From a checkpoint of a small mixture-of-experts model trained on Wikipedia: 64 SwiGLU neurons an expert, 8 empty slots to pick.
Below are experts of layer 10 (counted from 0) of a mixture-of-experts language model. Rows are named router (the router's row for the expert) and show model dimensions 0-127. Each number is 128 + 24 x the weight over its row's rms, rounded and kept within 0 to 255. Numbers have three digits each.
After each expert's rows: a language model's description of what the expert responds to; "comes before" lists some tokens at least twice as common just after its tokens as in all text. This comes from a sample of Wikipedia text that the model never trained on. Tokens count by the router's weight.

# expert 40
router:091179109144135068103135131093129112108115152124132099192100119125145108150140108135153139130144096129142160163080130106135133144077109136115073099136157130162135143123092131130161130104154082145151138105139131156102169119091108141140102152107113142127125111144146123157112092166123129150100116121142115121164143138163160068152090114103159096110139084153126123122100118134128126137130
Description: Closing == of wiki headings, line breaks, sentence-final periods and closing quotes or brackets, plus table separators and taxobox labels.
comes before: "\n", "==", "===", " The", "The", " He"

# expert 60
router:147097141105102099183099106135170116134156106104123134139105139158107103129148163115110140105116158079115100124149145058091138148134151125150124152142104120139135123187143133076113149124105122135092113147142120144143079148141132125158139130120152110109155126109110124069142166122145095117122123162126121155084115111145128121157118128176121096132113080132114131129122097128083164106096
Description: Final words of place or institution names, often after a comma or New/United, such as China, Wisconsin, States, University.
comes before: ",", ".", " |", "\n", " (", " and"

# expert 50
router:158147090159117083148114107110091119130135124155147134191113132171097151138166131135122152103124111094166115133129149120129157080124115108092122144116180101136139107110163073137165098121173135127109181145145089125129138119163143109116117101135111113109126135148162097161092119137140123088141138128141093156127127122116135158140143121092102144137099136133094194136142139129124157141095
Description: The pipe separators between cells in wiki tables of stats, results, and awards, plus Won and Nominated.
comes before: " ", "\n", " —", " W", " ·", " A"

# expert 47
router:095136115093107110116079106131147127126126099106156160143140140153150130161096113116146093129149099111136131103146133145070106084145158117132135152139100129137129142176124111114090126161120139129077116174102139115151127132150151153115166096108118141146123132072138144126120160165144111100174107108167128128103107124113115103113144082142099124105175133143135115099122180138115121067156
Description: Nouns for time periods and competitions, mostly in sports careers, such as season, year, Championship, debut, three-time.
comes before: ".", ",", " in", " of", " and", " at"

# expert 55
router:120098132133123142107130143116156132116100137121133119152143084175128086113155164082094113131134150093128159149150128129174112080138112146100133152155112099139122101109111102122116164110146133099153151139103115117158147140130152129153167116154103153113129159169170143116096085117115156160094146142136151175158139186132109134083187125151138139128103095140150101133138143138152159138108
Description: Tokens inside LaTeX formulas, such as in after a backslash, frac and operatorname, plus digits in subscripts or tables and emoji bytes.
comes before: "}", "0", "9", "/", ")", "\\"

# expert 0
router:124140118108157115111128141149125151172152121089108093147157127125146114171111105160104126183143152120126166150127125151141119087164140127128117152106123131126128118102130151182091128112154086166158117120152142164137113107120125089136147156147149149156101115147098180113146158097077167111113097155134084134137119120113151138142114131060126111156141120104125161111119144156073124134147
Description: Field names in infobox and taxobox lists after a dash or line break, before a colon, such as Coordinates, Phylum, Born.
comes before: ":", "″", "=", " name", " birth", " by"

# expert 38
router:130128140093095150158167109137138127140097121070170108110123107114135106102139141110142117124158140139134101103153140091137123115122127130101141135127138151146096120157164135092107119177096116158095135128126089140113164125096117131160144133141127145086145098162181108114126091140143129120148112101139083108163152091065142136112138153130107070123156114126115178141150123069139132102112
Description: Abstract or general nouns following of, in, or to, such as in order, in office, power, sign, number, age.
comes before: " of", "ing", ",", ".", "ed", " to"

# expert 36
router:145126149115142185111101123108121086074129113124133126151166143140116111116134148113168159135078107144194154136121140119144113157171196141109095141116126149112092106099151121142088128152126155140129122156114130105107098104099146150110077108139153123108089094121170138132142104112114147091164135172129146153121126122117161110112133101112162144161106145145143118153111104129126165106134
Description: Stems split inside Latinate verbs, such as prefer, prepares, represents, enroll, plus en dashes and separators between numbers.
comes before: "1", "2", "0", "3", "ed", "es"

# expert 5
router:136102140111123088116096117141121090088158141082133151106147127092118102141118103145123127158128135155117104069135123108089140150121101134086170097123104123136138138168142121070127105132079143107143152149124132102103125117157129130126150137128124118099089111156146101118102169127149114122168116141130103160180102094102160125126139158079146068155119111166105152130142106132117099156124
Description: Nouns for people's roles, titles and family ties after an article, often in biographies, such as president, director, father.
comes before: " of", ",", " in", " and", "'", " for"

# expert 16
router:142149116142129176133092136149099106108107126164124103142106139154179122172160120080089188120140132132115093115155151139124165116129119100112135154138185108120183118120135168117111118106154138091113128112112146151136119128129139134115101140152141180155154110125132158124111140130135082159141133124088149106137100111159174125146156144110148162126143091103125112101098168129157153166116
Description: Function words after verbs or comparatives: infinitive to after proved or began, modals, not, than, and from, about, over before amounts.
comes before: " the", " be", " ", " have", " a", " make"

# expert 2
router:115168109118102122131139146135126167154145149159112113169132121107142113146142135078100109104133103130138131116133166155080112111162170129147167134131134160146121095160135116145118131138127148128120132138092191179097174169103126143116141178092134105171126176093123105105151128161123128120148118154166084107137125130139108107140120129111115127154112086098129159144131073121095151145143
Description: Section heading words and table header rows after == or line breaks, such as Personal, Career, See also, |---|---|.
comes before: "\n", "==", " ==", "===", " also", " %"

# expert 37
router:138144119150120147154134089151122149122158108113108143120121125085121134154137144110145151135132110119101157097131177138145127134157164116120160142100111128139158116082180172178099113143135148110126082102128118128116090129132138126108146132123092129144152165139138148141129106114131103190086130129144132129160180129154100127111117098134105099116116135165183087072101110174103165117139
Description: First digit, mostly 1 or 2, of years, dates and numbers in prose and tables, e.g. 1965, 2013, 18th century; also However.
comes before: "9", "0", "8", "2", "1", "5"

# expert 15
router:112104083139138119154148138152158113141116147079108093162127103097091115111134119105144162169107157115112129115095128137103106130100115086141131139069148137123114103081131144107158109116098148129102095122121119126151119108125133148106106118117097103106148178089152149108089131135138122154085103152144148109095132157122125169111137114110118101122159087063133158143151119132100172098110
Description: Newline tokens ending infobox lines, headings, paragraphs and table rows, such as after "= Achrafieh =" or "New York City".
comes before: "|", "-", "\n", "The", "|---|---|---|---|---|---|", "|---|---|---|---|---|"

# expert 33
router:144126125130134138120095124107148117169125106128138085165160177087149128114126111102149121080079127106143133112133112167131125118168126127144146152136162117155115169166127107157181124071112134140095109122133153113124089169163138118114136132132089128112182078100103125125132124113135120175125112115158143136153116090163097109113130117123111143121176092172122124140112176105145122127138
Description: Pipe cells opening or separating table rows, especially after a line break, and month names before day numbers, such as October 4.
comes before: " ", " Win", " Total", " MF", " FW", " S"

# expert 35
router:151170053126118134102092084137124150147109100102128147121080143112128127098156180143106104131117140130102159167156115143068131115123151123147160132112128115147113144101109112100134146109120134099156145104127119161095150110162140161109110122146127140158142147146163158182145111155146128094125109153141136128104125159130111182128167162089109103134152132089108121124113142103160144102132
Description: Numerals and quantifiers right after an article, such as two, all, most, few, as in the four contestants.
comes before: " of", "-", " years", " round", " time", " months"